Below are experts of layer 4 (counted from 0) of a mixture-of-experts language model. Rows are named router (the router's row for the expert), up (a neuron's input weights, with its number) and show model dimensions 528-575. Each number is 200 + 20 x the weight over its row's rms, rounded and kept within 0 to 999.
Before each expert's rows: a language model's description of what the expert responds to. This comes from a sample of Wikipedia text that the model never trained on.

# expert 8
What it handles: Personal pronouns and informal words in quotes and plot summaries, e.g. him, you, himself, love, gonna, just, close.
router,204,223,234,231,236,190,157,209,200,174,208,187,205,236,232,187,179,235,182,199,210,163,196,196,198,142,195,203,186,186,211,252,163,162,187,184,202,223,183,213,185,216,187,179,223,186,198,222
up0,178,173,201,187,195,194,224,231,211,175,211,226,215,255,195,193,180,192,186,204,187,184,213,205,204,206,197,190,191,182,206,193,197,204,233,224,243,178,180,229,208,210,170,192,192,176,205,236
up1,210,246,173,183,201,208,178,167,189,191,203,228,189,206,222,237,204,179,198,208,217,190,167,222,191,225,229,197,204,186,196,197,204,180,211,208,200,186,211,195,199,219,232,190,189,210,212,199
up2,225,218,199,163,187,230,199,206,207,234,179,212,181,238,208,236,202,182,215,148,218,177,224,192,204,194,216,217,208,197,160,210,210,207,174,208,212,192,187,183,199,221,223,158,243,207,187,203
up3,194,215,203,182,226,237,204,177,216,193,235,215,184,180,184,141,180,213,217,215,193,182,200,204,185,186,195,208,242,204,186,191,229,230,183,195,208,198,194,218,207,203,212,176,231,178,193,176
up4,181,202,175,207,236,180,217,205,165,192,234,186,239,218,213,203,194,188,189,221,179,181,239,192,214,210,206,233,186,210,209,193,217,200,197,216,222,227,221,204,170,213,248,176,229,166,209,196
up5,184,190,211,181,222,213,193,222,178,177,195,174,193,201,207,219,198,199,214,166,186,196,222,211,201,151,202,234,181,205,221,238,194,194,186,221,222,188,167,215,191,218,169,219,220,193,178,214
up6,205,191,234,222,223,214,180,212,186,200,218,168,237,239,211,177,178,206,204,210,206,168,195,213,200,225,214,203,206,157,194,173,184,183,205,218,182,194,182,218,210,244,201,190,235,192,226,218
up7,233,213,149,195,187,199,221,228,198,185,226,176,230,190,213,208,198,226,213,208,193,214,194,208,202,204,212,180,191,175,206,188,144,183,243,160,211,205,204,211,178,233,214,217,207,203,204,214
up8,217,167,224,190,192,208,198,202,230,221,202,220,221,201,187,167,211,218,199,160,183,173,252,232,208,214,193,191,203,190,195,222,210,224,214,216,215,175,164,211,185,214,206,192,161,231,214,207
up9,183,190,210,185,227,221,167,198,226,194,190,189,180,184,202,186,185,221,250,204,198,176,204,215,202,211,186,191,197,204,188,207,204,216,191,213,210,229,214,188,226,227,196,177,200,163,216,184
up10,207,194,241,184,192,233,211,190,181,206,188,189,184,240,194,170,204,246,247,182,186,147,214,211,201,178,219,185,170,212,189,222,206,199,207,167,189,209,195,194,197,225,202,193,240,195,191,194
up11,222,228,195,169,232,173,180,172,174,217,171,171,243,217,207,174,186,234,206,204,225,184,207,224,226,224,237,179,209,187,225,218,194,192,165,191,178,217,165,185,197,198,207,208,209,206,237,181
up12,171,202,178,209,211,200,188,222,219,186,198,226,227,228,199,207,212,205,207,191,188,189,206,198,209,216,231,200,222,225,171,176,225,246,234,184,196,220,226,197,223,209,190,200,224,192,193,226
up13,228,230,216,210,197,171,180,219,191,193,185,213,183,216,215,202,216,216,220,211,174,192,205,211,157,204,225,221,196,197,225,205,228,206,215,177,197,229,186,175,167,175,176,216,194,212,187,206
up14,191,195,190,209,213,238,170,209,263,173,187,220,224,204,219,173,212,166,217,209,181,201,150,230,208,197,220,200,212,175,204,238,229,193,200,230,191,202,219,242,211,211,188,222,196,180,164,200
up15,211,195,171,196,179,226,185,210,160,229,182,209,202,199,198,184,170,207,159,203,211,216,191,189,132,196,194,187,190,174,209,200,195,208,197,199,182,176,153,214,197,236,189,196,214,182,218,195
up16,208,201,207,196,223,208,190,165,214,202,182,203,181,232,190,207,221,226,204,201,199,228,175,201,173,202,237,209,231,181,183,268,226,209,166,245,215,211,210,182,231,145,198,213,177,173,229,210
up17,203,197,233,240,201,195,215,211,164,204,189,169,219,197,196,172,195,210,195,197,196,204,191,176,197,195,203,168,194,223,210,213,173,200,212,198,202,214,180,187,214,213,194,211,197,165,192,184
up18,213,235,201,179,236,202,206,222,191,182,217,208,220,216,199,208,193,173,228,207,204,193,200,196,217,192,208,230,198,211,180,203,218,212,219,161,215,213,212,200,193,198,237,191,217,217,223,215
up19,143,182,188,171,204,201,193,212,238,188,200,199,195,179,199,200,201,177,176,188,200,194,210,208,166,203,212,192,179,212,200,218,198,220,177,211,214,189,188,225,220,202,208,230,155,197,176,169
up20,198,189,204,240,191,215,175,183,189,189,203,243,208,187,237,212,185,216,190,226,261,197,181,178,189,191,192,186,209,217,194,182,202,188,182,195,176,204,230,183,198,179,216,195,224,198,217,200
up21,192,189,199,226,232,164,202,182,248,169,209,197,239,195,239,190,192,198,215,170,195,201,179,235,213,199,216,232,174,229,224,201,192,181,157,190,182,190,226,224,223,198,238,200,201,205,213,227
up22,161,183,168,203,196,199,188,228,178,206,197,182,222,200,194,185,226,185,212,193,207,172,194,187,193,197,190,197,169,223,219,211,192,198,230,184,230,182,193,213,195,232,219,195,213,207,201,209
up23,178,194,202,205,202,180,196,175,175,175,202,189,178,211,225,192,156,184,194,200,199,194,192,198,237,200,199,171,185,179,194,231,223,175,222,184,199,210,202,214,226,173,215,205,207,195,177,158
up24,201,186,223,185,239,182,188,201,173,195,247,181,197,174,187,205,209,226,185,180,178,199,206,204,197,207,164,176,219,209,205,208,206,207,195,200,224,165,168,175,203,222,194,149,190,177,219,213
up25,208,202,201,154,203,178,202,214,213,214,188,166,216,226,156,207,178,196,214,211,172,189,231,198,178,176,195,196,176,199,208,228,164,191,170,167,195,186,210,219,220,245,175,217,223,196,173,214
up26,196,209,204,190,234,204,234,209,222,212,212,185,160,194,212,192,145,202,184,170,235,187,183,169,202,199,213,213,204,207,191,221,209,176,177,206,197,214,206,180,230,173,217,183,215,210,222,202
up27,182,184,252,220,194,224,199,212,217,183,222,194,200,197,164,188,195,241,210,177,197,184,188,203,184,181,194,199,193,197,225,169,175,183,200,175,234,181,208,187,209,225,178,178,202,216,231,207
up28,194,213,176,203,193,210,202,158,173,232,191,171,216,170,214,175,212,201,195,196,196,164,241,214,196,187,174,204,200,210,215,165,234,215,138,204,174,218,179,208,161,188,224,182,184,200,191,180
up29,191,195,200,210,196,227,189,205,209,168,220,161,232,212,200,168,179,199,184,185,247,172,220,208,196,194,214,199,202,213,187,191,205,193,185,205,165,191,189,141,169,211,193,176,177,202,208,220
up30,193,200,203,256,212,176,172,195,216,195,188,200,206,218,200,208,174,170,226,209,186,179,215,209,175,188,203,237,187,163,174,203,195,210,187,193,169,186,208,193,213,211,206,200,182,193,181,208
up31,227,188,207,174,203,227,186,205,198,198,226,192,194,238,211,209,205,161,183,186,213,192,196,226,180,179,182,201,194,191,192,221,202,185,208,218,213,175,209,233,180,196,177,211,205,204,215,188
up32,197,218,204,200,206,199,189,223,230,230,185,187,172,208,195,204,222,220,219,196,180,208,207,195,179,200,206,224,199,187,181,206,213,200,224,159,162,193,164,196,226,232,250,178,232,190,208,225
up33,173,199,218,191,207,208,199,194,198,215,204,189,221,183,210,215,145,178,225,230,206,227,243,226,206,213,192,176,211,211,249,225,196,211,177,199,230,173,200,191,252,209,186,211,216,201,228,204
up34,188,185,203,150,189,202,188,198,163,205,211,185,228,201,164,210,198,217,160,207,201,191,189,158,221,188,205,210,187,189,192,237,171,164,215,200,169,215,208,211,191,203,214,211,167,215,198,208
up35,202,220,187,177,214,183,203,195,185,216,196,150,189,235,238,191,210,230,239,189,201,198,183,180,184,178,177,192,208,191,222,239,174,200,238,201,212,191,208,195,224,216,214,234,216,181,200,217
up36,221,184,183,187,201,213,195,212,201,180,179,243,213,233,188,188,216,198,215,205,182,202,202,231,182,239,211,195,214,190,203,195,198,199,220,206,167,172,205,239,202,247,223,198,226,188,248,211
up37,222,188,223,225,171,159,173,207,184,218,194,195,212,225,223,187,212,226,199,240,207,192,208,207,183,170,203,194,217,171,238,222,223,152,207,198,187,170,173,187,221,219,204,175,208,218,182,187
up38,214,191,188,182,235,178,192,185,179,209,209,196,192,164,214,173,203,214,158,167,209,164,190,180,172,189,206,198,210,214,215,201,205,197,191,206,183,196,195,228,182,246,216,210,220,205,197,205
up39,216,201,211,176,210,179,198,192,174,209,199,186,209,191,211,190,200,214,212,174,169,208,204,200,206,226,234,226,161,181,228,232,229,217,207,209,179,205,206,207,183,194,213,184,219,193,229,209
up40,199,181,224,204,191,192,217,212,229,183,207,184,176,192,165,167,181,226,209,169,201,194,202,208,164,180,217,196,164,201,214,198,209,195,197,182,196,172,166,198,231,211,169,206,194,168,209,170
up41,186,222,206,172,173,220,163,219,241,188,209,182,195,194,189,187,206,216,210,194,231,214,224,182,192,183,209,218,217,218,222,214,213,193,183,200,209,230,204,228,162,188,202,201,202,174,172,252
up42,206,235,185,193,208,198,193,208,233,207,187,206,196,218,189,215,191,212,206,226,186,160,165,197,198,210,181,208,208,173,175,233,210,214,198,194,177,213,163,175,225,225,212,225,199,183,227,231
up43,204,204,200,188,202,216,182,176,157,228,187,212,186,211,213,155,184,203,169,164,171,179,201,194,220,177,203,181,233,166,180,196,210,201,201,233,205,176,189,195,183,247,217,202,189,197,203,183
up44,212,186,178,215,184,195,156,163,169,228,199,178,186,215,175,164,194,198,197,239,198,206,205,211,174,170,199,227,214,184,209,194,211,196,220,188,220,193,199,189,208,189,205,192,190,198,205,225
up45,186,171,218,176,224,206,214,175,189,200,188,169,160,181,222,190,177,226,201,199,185,205,180,206,187,188,229,186,198,167,194,200,226,214,226,247,198,216,187,204,257,230,215,174,231,191,176,191

# expert 10
What it handles: Participles and abstract nouns, often after was or the, e.g. adopted, constructed, used, development, research, plus many commas.
router,176,159,209,207,177,190,155,218,193,216,196,205,227,191,200,233,224,167,211,198,204,208,186,208,219,179,199,201,161,183,181,190,187,220,201,195,199,234,203,199,193,204,205,190,212,193,218,200
up0,195,210,200,202,172,200,197,202,231,199,239,212,178,174,169,192,247,209,227,193,173,216,172,231,214,207,181,181,217,208,188,227,173,186,202,212,195,183,195,194,171,175,201,205,202,220,217,190
up1,192,219,147,195,193,193,205,201,212,227,198,196,190,197,188,194,202,182,175,234,186,193,160,184,198,185,204,222,189,179,221,178,209,193,204,171,210,223,214,208,237,236,183,180,222,207,194,170
up2,189,216,215,224,208,219,195,217,186,167,216,245,199,219,180,179,215,202,190,181,193,241,178,181,216,189,188,194,192,184,203,190,208,190,199,209,170,215,177,157,222,199,163,220,191,197,194,232
up3,202,204,212,179,179,185,213,194,182,242,243,190,232,233,223,224,203,185,231,190,196,164,234,189,203,193,211,219,218,203,193,159,180,204,182,206,214,180,191,165,193,193,234,229,200,205,210,197
up4,206,208,223,187,187,169,210,190,194,207,224,209,220,180,217,182,206,172,194,213,227,198,179,194,185,216,204,200,197,185,222,164,210,196,198,168,196,226,191,183,160,218,158,219,202,190,187,180
up5,198,175,190,169,226,173,172,212,199,154,182,188,207,189,183,207,197,164,212,206,192,175,211,238,145,178,227,204,204,194,194,182,213,195,197,237,196,249,205,202,206,206,204,178,243,205,226,202
up6,235,215,208,184,208,185,215,220,215,209,159,200,181,206,218,190,199,225,233,191,228,212,192,213,202,207,179,191,228,216,180,196,162,215,211,224,236,219,191,206,156,188,228,191,184,205,223,215
up7,224,218,240,169,201,198,168,146,179,221,215,162,201,200,192,143,229,192,202,175,220,236,180,191,224,219,172,217,221,204,218,191,201,180,188,208,221,204,211,163,208,183,193,164,190,203,210,192
up8,200,176,214,212,216,176,199,188,199,201,215,249,234,198,224,207,176,174,189,145,185,171,207,225,160,185,205,227,191,179,183,171,160,226,168,209,190,222,199,207,206,166,180,178,174,211,191,164
up9,174,199,151,191,197,206,181,186,215,198,167,204,205,175,167,176,186,214,196,194,194,189,198,153,235,210,176,192,177,172,188,192,189,208,220,202,226,215,225,231,175,210,204,203,200,199,223,211
up10,162,173,190,220,130,197,181,205,214,186,180,217,206,196,221,167,182,222,206,200,179,202,168,210,191,188,219,230,177,204,203,218,181,199,218,173,198,197,194,176,208,196,182,198,188,232,193,147
up11,219,186,175,150,164,206,217,199,182,227,180,205,184,188,200,223,167,162,240,222,184,195,184,234,206,177,214,220,192,227,177,135,185,236,193,184,224,206,209,172,197,208,215,182,195,208,227,215
up12,186,237,199,218,180,202,192,192,187,227,217,225,198,225,199,210,216,197,185,181,244,218,186,187,225,218,214,194,208,191,210,181,182,196,219,185,189,220,186,233,220,210,228,173,187,192,207,192
up13,206,215,203,206,171,196,215,212,186,239,183,212,157,183,177,193,156,152,202,227,200,181,198,228,188,198,176,173,195,206,224,241,217,210,207,260,199,226,214,213,206,221,231,220,196,219,186,188
up14,190,194,183,221,213,164,205,203,180,206,175,202,265,204,213,179,149,231,207,207,193,180,193,199,245,175,195,195,215,171,215,211,226,172,241,225,206,165,192,220,193,217,243,211,230,215,191,196
up15,207,201,202,223,185,214,188,156,194,201,166,194,202,185,183,166,203,188,205,219,218,182,174,214,203,212,173,176,190,226,197,189,192,195,162,207,209,227,202,191,187,194,216,163,208,215,161,184
up16,214,226,205,201,171,199,189,205,184,217,203,212,226,196,224,209,156,170,197,196,189,196,206,238,197,222,225,198,212,194,159,185,214,174,228,192,184,211,198,185,196,186,211,186,175,173,186,196
up17,211,180,200,178,171,175,225,186,173,186,191,185,182,234,217,221,209,195,195,197,181,200,200,191,215,204,178,222,238,196,204,148,197,211,188,201,243,190,209,191,204,217,200,175,202,183,209,209
up18,184,190,245,225,202,191,210,213,206,189,204,174,246,160,206,217,229,214,172,174,225,180,199,221,181,186,178,225,233,190,202,184,169,208,172,188,186,194,228,163,215,193,234,247,186,204,192,202
up19,185,186,189,206,185,214,228,216,174,200,203,198,207,185,193,190,188,216,213,223,189,185,234,197,193,214,184,232,158,227,196,186,174,195,218,209,200,230,223,183,165,187,208,181,200,192,222,224
up20,187,208,187,225,188,193,181,198,235,186,227,241,189,192,252,178,197,181,248,179,186,192,182,200,197,187,219,174,174,189,218,241,204,223,197,227,210,226,190,176,216,183,225,167,227,207,237,195
up21,197,190,164,214,176,219,183,167,178,187,193,220,179,168,195,187,198,186,211,176,206,195,193,215,201,183,184,204,174,228,205,177,200,211,205,184,199,220,187,200,214,175,206,227,223,188,192,229
up22,189,174,197,230,178,154,217,185,224,186,202,191,183,202,210,230,216,159,192,239,213,191,164,214,196,175,206,244,207,219,219,220,215,202,214,221,189,227,197,248,213,212,192,216,207,202,232,203
up23,216,205,217,200,195,204,193,207,230,211,197,203,242,197,203,165,176,226,180,180,221,196,200,188,184,191,176,183,194,206,186,196,206,222,207,199,176,193,201,193,217,186,223,187,209,242,185,242
up24,186,183,183,232,202,204,220,190,179,213,189,189,193,162,142,194,203,189,213,203,205,183,174,209,216,187,217,219,176,219,169,171,178,255,186,176,204,186,207,192,212,213,213,182,166,193,203,165
up25,185,177,202,180,157,214,215,203,242,219,194,229,203,242,148,229,179,193,188,192,188,228,217,208,161,196,221,172,189,215,203,191,207,195,177,222,213,236,176,204,223,180,218,189,232,229,195,170
up26,185,188,222,208,198,190,207,219,235,186,220,224,221,226,203,200,219,181,224,189,170,226,202,236,183,186,221,212,176,192,142,210,224,226,215,198,181,215,194,199,231,183,210,195,241,167,187,215
up27,214,163,198,200,219,180,193,227,188,192,198,205,222,183,169,205,226,210,233,178,243,225,206,196,204,169,203,210,202,186,172,195,224,240,227,197,175,225,204,178,225,189,199,216,179,211,216,221
up28,241,207,197,181,228,200,181,199,208,239,187,210,193,199,170,219,210,191,177,203,183,190,206,229,193,203,185,202,212,212,180,189,211,176,187,183,203,189,176,204,216,178,204,209,212,195,210,228
up29,181,232,240,171,178,199,190,217,184,206,215,215,201,212,176,181,181,196,173,212,220,238,138,221,164,157,217,165,202,239,208,173,203,207,196,186,174,212,196,197,220,222,209,219,181,210,198,247
up30,207,171,206,227,215,205,186,179,189,192,250,217,183,204,213,196,189,202,219,186,208,220,194,168,181,184,199,237,228,195,209,190,221,215,238,183,230,214,188,223,262,200,196,221,222,193,198,190
up31,228,142,175,184,197,191,206,194,187,145,211,202,178,194,195,180,220,218,210,188,236,188,185,196,203,187,216,173,180,201,193,232,224,221,181,197,226,221,206,241,201,174,233,202,192,181,207,185
up32,213,189,232,215,204,206,172,165,195,189,187,193,185,207,202,197,192,178,201,198,215,151,203,199,237,219,199,177,190,204,158,233,201,170,208,180,201,199,199,226,228,203,228,186,215,150,216,182
up33,168,179,186,215,207,193,190,221,194,188,217,228,208,193,179,212,157,213,210,233,165,207,205,187,220,228,186,215,220,226,190,212,229,168,196,226,211,189,211,210,218,198,180,185,156,219,217,181
up34,192,184,178,196,208,183,221,206,232,180,200,192,210,214,213,222,223,185,247,171,213,178,176,196,165,234,204,210,206,219,194,235,199,202,205,213,186,196,196,223,244,202,158,207,180,202,193,207
up35,170,232,208,206,197,209,178,222,178,180,216,170,188,210,212,193,196,213,202,188,200,209,200,220,173,214,172,207,182,206,176,215,229,223,204,185,219,186,192,212,176,215,231,200,218,218,203,242
up36,179,199,218,185,211,205,199,193,229,221,167,223,226,199,195,160,184,182,189,212,191,189,233,201,212,191,193,227,192,177,175,190,197,190,208,198,185,213,200,166,187,194,207,202,214,203,204,186
up37,222,238,179,187,183,191,153,182,210,237,231,196,223,209,196,224,207,185,207,191,211,211,199,199,200,224,212,215,213,169,215,187,180,181,172,180,226,175,225,218,216,206,216,189,198,207,243,206
up38,221,231,216,186,215,218,171,179,210,188,181,165,185,190,213,198,182,183,182,222,224,194,195,212,213,207,200,220,208,205,177,236,183,204,216,196,193,161,215,212,153,178,218,163,223,212,235,215
up39,214,183,196,227,202,189,192,217,177,214,189,163,216,170,205,199,206,215,215,209,193,173,146,201,206,200,199,210,181,213,195,205,208,208,210,205,194,226,171,223,195,216,202,239,207,208,183,201
up40,226,210,236,220,180,211,186,187,213,210,197,220,160,191,194,210,181,207,184,187,194,218,193,187,220,195,197,206,192,206,191,183,230,222,234,201,180,241,162,222,223,158,189,201,195,190,209,192
up41,185,198,170,191,203,167,171,184,181,212,197,171,206,207,201,193,179,170,219,205,204,221,205,221,180,190,212,193,198,199,209,187,209,205,179,177,234,229,182,233,192,183,234,214,245,200,158,166
up42,156,214,211,186,184,224,204,195,222,216,223,219,212,189,225,177,217,187,211,211,239,185,204,220,215,193,199,191,162,176,180,185,218,206,203,160,200,218,194,191,190,167,174,212,238,212,184,193
up43,159,177,217,197,210,198,200,231,178,191,197,174,226,171,156,198,180,225,232,199,206,189,212,148,205,180,202,199,200,189,151,192,218,229,203,191,212,190,220,219,196,202,147,154,213,181,214,206
up44,214,214,220,185,154,211,222,186,198,215,208,209,187,220,181,237,214,201,174,164,217,207,206,214,174,212,189,223,211,198,199,240,205,218,224,184,214,214,186,162,207,174,212,201,242,235,237,188
up45,232,197,193,201,200,187,203,170,173,211,200,205,164,204,204,223,203,203,209,193,192,193,189,201,181,230,181,167,191,207,204,184,223,211,222,147,202,167,182,174,211,229,188,204,216,188,182,219

# expert 4
What it handles: Periods, closing parentheses, semicolons and line breaks ending sentences, plus clause-linking words like but, who, which, where.
router,205,207,208,207,165,171,157,226,188,194,178,175,201,213,195,218,214,188,197,189,221,176,182,196,199,158,195,226,193,236,170,216,190,164,202,212,186,277,195,193,195,166,196,187,185,176,204,253
up0,247,194,174,207,183,181,219,216,164,185,222,217,232,188,204,203,217,227,203,194,229,199,160,154,216,199,184,183,180,210,218,163,185,198,179,227,186,213,211,186,218,229,202,223,200,188,241,169
up1,209,220,214,210,255,208,229,198,185,182,177,207,182,216,191,224,168,183,234,192,179,183,215,202,193,172,216,176,208,198,236,191,189,246,192,202,229,223,204,223,218,195,171,181,201,159,226,225
up2,195,206,226,226,180,225,175,202,207,196,214,233,186,214,212,201,180,224,157,234,160,195,204,216,200,207,199,150,209,206,223,184,214,189,211,209,224,242,208,235,199,224,174,194,184,194,203,218
up3,212,182,213,222,181,198,180,194,200,217,177,207,193,190,200,193,208,189,184,179,202,171,194,227,216,209,180,205,193,204,183,200,204,176,208,205,205,184,206,209,201,194,209,164,212,221,177,212
up4,202,206,223,178,201,227,200,168,207,218,196,225,195,178,142,175,222,160,190,198,234,204,213,188,195,234,201,191,209,208,177,229,211,200,171,174,209,164,213,189,202,185,197,165,202,213,211,182
up5,213,197,202,192,221,213,222,203,199,157,217,197,205,188,173,171,184,240,204,164,170,210,197,251,222,204,177,197,203,198,224,201,200,208,211,208,205,232,208,208,185,185,165,185,216,191,186,231
up6,201,221,176,215,206,175,173,199,228,228,199,200,207,190,167,239,164,212,184,209,197,214,204,184,201,203,169,201,209,194,182,198,204,188,201,191,161,209,189,217,201,208,223,195,204,186,179,183
up7,210,207,195,199,220,187,199,163,220,212,210,210,181,198,177,197,201,201,219,198,210,195,247,209,193,208,205,198,209,206,182,220,214,211,203,186,193,202,229,217,219,181,203,196,179,174,182,174
up8,206,211,169,206,220,194,229,177,219,177,238,223,192,215,177,192,208,231,254,183,229,199,200,216,254,186,147,156,221,210,152,188,184,199,181,191,186,216,184,205,147,178,205,209,241,193,220,178
up9,158,222,179,204,197,210,198,197,214,191,194,179,175,219,194,170,192,174,194,236,226,223,178,170,210,210,182,203,194,231,167,218,202,180,168,206,214,222,188,198,192,190,214,198,186,182,172,217
up10,200,182,201,196,195,175,229,209,184,187,207,197,234,215,176,219,193,199,201,195,207,185,219,203,202,204,215,165,193,245,206,224,219,204,163,182,201,229,177,199,190,182,199,213,215,167,192,228
up11,213,243,193,236,216,198,202,163,212,154,227,205,190,209,219,231,218,178,203,202,202,195,197,203,179,187,165,196,208,197,205,193,209,162,200,237,184,218,224,189,139,209,226,178,209,205,179,212
up12,233,208,183,248,207,189,201,209,211,199,195,202,177,134,217,204,171,227,204,221,208,201,175,170,207,178,224,178,206,192,175,204,189,187,202,202,184,197,202,182,201,161,203,177,149,195,192,176
up13,195,219,197,188,206,188,190,185,194,220,194,223,229,158,181,191,224,216,197,179,210,190,235,192,227,185,176,203,203,202,200,225,190,167,198,216,212,202,198,184,191,189,232,205,194,194,240,194
up14,192,196,212,173,214,221,195,228,184,173,201,160,213,203,170,204,216,233,225,169,200,170,174,243,222,201,196,232,207,202,162,220,202,197,209,216,169,193,183,224,212,210,190,235,167,158,233,193
up15,160,184,201,195,220,214,219,198,192,261,204,158,190,234,232,225,260,201,193,207,230,235,216,224,211,202,205,180,169,191,201,185,197,201,215,227,236,224,171,200,198,191,187,198,191,227,143,199
up16,197,192,210,205,213,176,205,185,190,160,183,200,227,237,196,196,181,215,203,172,214,214,183,215,180,186,220,157,217,174,207,213,225,187,230,213,175,199,183,185,201,198,240,188,155,202,165,173
up17,232,178,215,196,211,199,208,217,211,178,193,197,193,191,177,166,189,244,178,220,217,180,195,179,172,168,196,168,209,231,227,199,212,190,198,189,211,210,190,192,180,166,196,205,185,207,166,209
up18,165,206,216,202,213,188,233,196,207,209,212,227,205,161,209,183,213,166,190,259,201,200,182,218,230,198,173,191,147,226,191,193,232,190,223,206,211,220,223,187,203,199,208,230,208,206,170,211
up19,220,207,205,204,192,215,198,166,223,246,193,233,208,190,179,214,211,175,211,189,192,231,161,172,178,223,218,203,190,226,192,190,207,207,204,195,237,221,194,203,209,160,182,218,228,183,158,198
up20,222,212,210,232,214,192,215,251,202,198,195,190,196,197,176,183,175,200,217,189,188,207,220,168,198,195,190,205,210,179,188,177,210,218,209,205,185,206,197,206,226,200,243,235,211,214,202,185
up21,182,173,202,200,225,191,212,202,177,231,241,186,182,191,211,188,233,201,221,204,213,202,191,201,206,191,239,229,163,205,197,178,201,169,213,181,207,224,190,198,243,181,218,206,216,204,155,173
up22,183,239,173,206,214,217,173,246,203,237,184,203,228,194,215,194,208,211,217,232,201,217,200,202,172,191,194,202,244,175,179,227,196,174,195,204,195,226,207,168,215,209,186,172,191,238,194,220
up23,209,174,192,181,187,191,192,228,215,194,209,195,198,184,195,188,208,199,194,196,193,206,215,199,204,190,211,172,211,212,214,189,190,218,207,168,239,210,184,176,215,236,183,225,175,190,187,234
up24,206,188,179,206,209,157,184,193,209,193,190,185,188,180,166,210,181,134,186,176,189,191,173,200,180,194,210,192,196,189,180,193,230,196,192,171,223,198,210,166,209,142,230,163,179,145,162,208
up25,203,209,235,186,209,205,215,214,204,208,176,211,209,193,191,207,224,226,205,179,188,219,173,214,178,226,213,227,174,159,208,188,183,196,232,227,219,214,215,220,195,216,179,140,243,218,199,177
up26,190,187,215,194,192,186,199,182,217,181,211,153,179,175,199,201,200,226,195,214,181,211,187,210,216,189,186,202,194,215,207,197,187,201,174,189,187,214,185,229,194,183,162,210,202,206,196,197
up27,177,180,152,230,191,204,176,177,179,181,251,180,183,157,185,200,241,232,200,172,236,200,194,151,209,222,190,226,184,209,177,218,164,193,199,172,206,192,181,208,193,183,162,195,207,214,208,224
up28,177,205,147,167,180,177,217,208,202,234,226,146,181,207,193,228,192,214,225,178,203,158,184,235,192,150,196,146,163,199,190,196,227,214,186,168,217,198,184,199,228,202,164,170,194,171,182,184
up29,184,179,212,236,206,162,183,222,175,169,207,202,212,205,215,237,159,240,192,205,224,226,191,183,224,207,206,187,232,188,204,203,198,205,187,230,205,183,224,211,196,206,191,193,173,178,226,176
up30,213,226,206,213,144,167,187,213,180,175,198,202,228,187,198,181,189,208,193,154,195,201,202,173,199,177,190,213,197,246,198,206,194,162,204,217,179,207,224,193,231,225,198,175,185,184,195,212
up31,183,203,233,189,189,210,213,182,193,219,217,210,200,185,230,206,180,160,229,203,209,195,177,234,220,181,157,185,208,220,188,207,186,214,213,193,207,182,223,207,217,218,192,137,202,160,212,171
up32,204,184,214,202,237,221,181,224,189,233,220,199,182,206,211,189,258,213,170,184,212,225,197,204,217,225,189,191,185,198,220,222,169,210,197,170,187,213,197,177,220,200,210,195,186,178,175,175
up33,159,232,246,183,196,191,229,171,223,185,200,198,195,175,193,202,203,223,183,221,216,214,176,134,217,220,193,217,190,193,188,212,204,221,195,242,202,209,197,213,220,176,205,165,192,195,197,203
up34,164,181,176,196,183,228,181,235,195,225,183,214,187,237,205,153,188,165,169,198,227,197,202,189,170,208,193,179,221,207,188,207,210,224,224,191,177,199,189,181,232,184,195,222,184,213,188,218
up35,189,187,213,213,222,185,193,216,203,185,203,177,222,194,167,197,210,187,204,175,197,220,146,236,165,197,188,195,185,216,188,183,173,233,192,196,182,194,201,204,181,185,181,172,211,198,183,235
up36,231,170,202,190,170,183,186,184,222,190,205,185,212,218,209,184,220,224,221,210,194,176,197,236,216,157,225,193,186,176,203,189,195,242,161,146,200,236,193,202,185,173,194,219,220,200,240,216
up37,143,162,233,198,215,219,189,187,205,218,220,168,208,228,198,210,182,194,203,224,173,194,178,186,187,191,183,190,174,181,223,201,182,211,211,226,191,201,222,188,207,232,199,198,193,231,176,214
up38,204,234,227,184,209,232,214,201,196,193,186,189,191,185,209,230,200,184,209,178,236,196,193,187,213,202,202,181,166,181,209,205,184,205,180,192,192,206,182,210,181,208,189,205,190,169,176,203
up39,209,224,238,172,219,201,203,188,169,201,213,206,199,181,190,173,199,213,183,185,208,196,197,214,190,194,208,210,227,215,205,216,211,220,217,201,209,229,187,205,190,187,183,247,177,201,144,203
up40,180,176,178,230,173,211,201,192,175,206,150,211,239,204,224,198,165,188,210,250,176,172,196,216,214,231,182,203,183,216,182,191,218,198,210,194,220,204,200,185,226,199,172,205,184,226,169,233
up41,199,214,229,188,215,188,192,206,207,195,182,186,149,198,211,197,220,202,204,205,206,191,196,232,192,194,195,203,215,168,224,201,168,174,191,167,222,216,202,241,228,179,178,223,197,188,161,192
up42,224,177,196,232,200,180,202,192,190,193,211,201,175,223,204,213,217,218,168,215,212,221,221,211,185,199,212,218,203,172,179,203,212,201,183,188,202,226,194,202,220,243,174,179,202,211,172,191
up43,182,193,185,194,174,203,184,218,182,193,213,200,188,218,184,181,204,203,208,245,183,197,171,252,178,200,195,223,190,217,185,222,190,188,175,187,158,215,223,213,186,174,205,180,196,193,188,210
up44,202,198,195,208,230,198,194,205,193,228,211,198,186,186,205,219,216,201,193,212,188,209,202,189,246,227,221,209,199,217,203,215,175,214,199,164,194,216,223,244,217,233,180,176,196,206,185,187
up45,167,242,199,192,177,223,208,196,170,204,216,188,212,234,201,188,198,195,182,195,183,232,180,200,184,160,189,205,203,215,186,206,230,183,223,222,191,245,180,211,216,173,196,192,155,143,202,214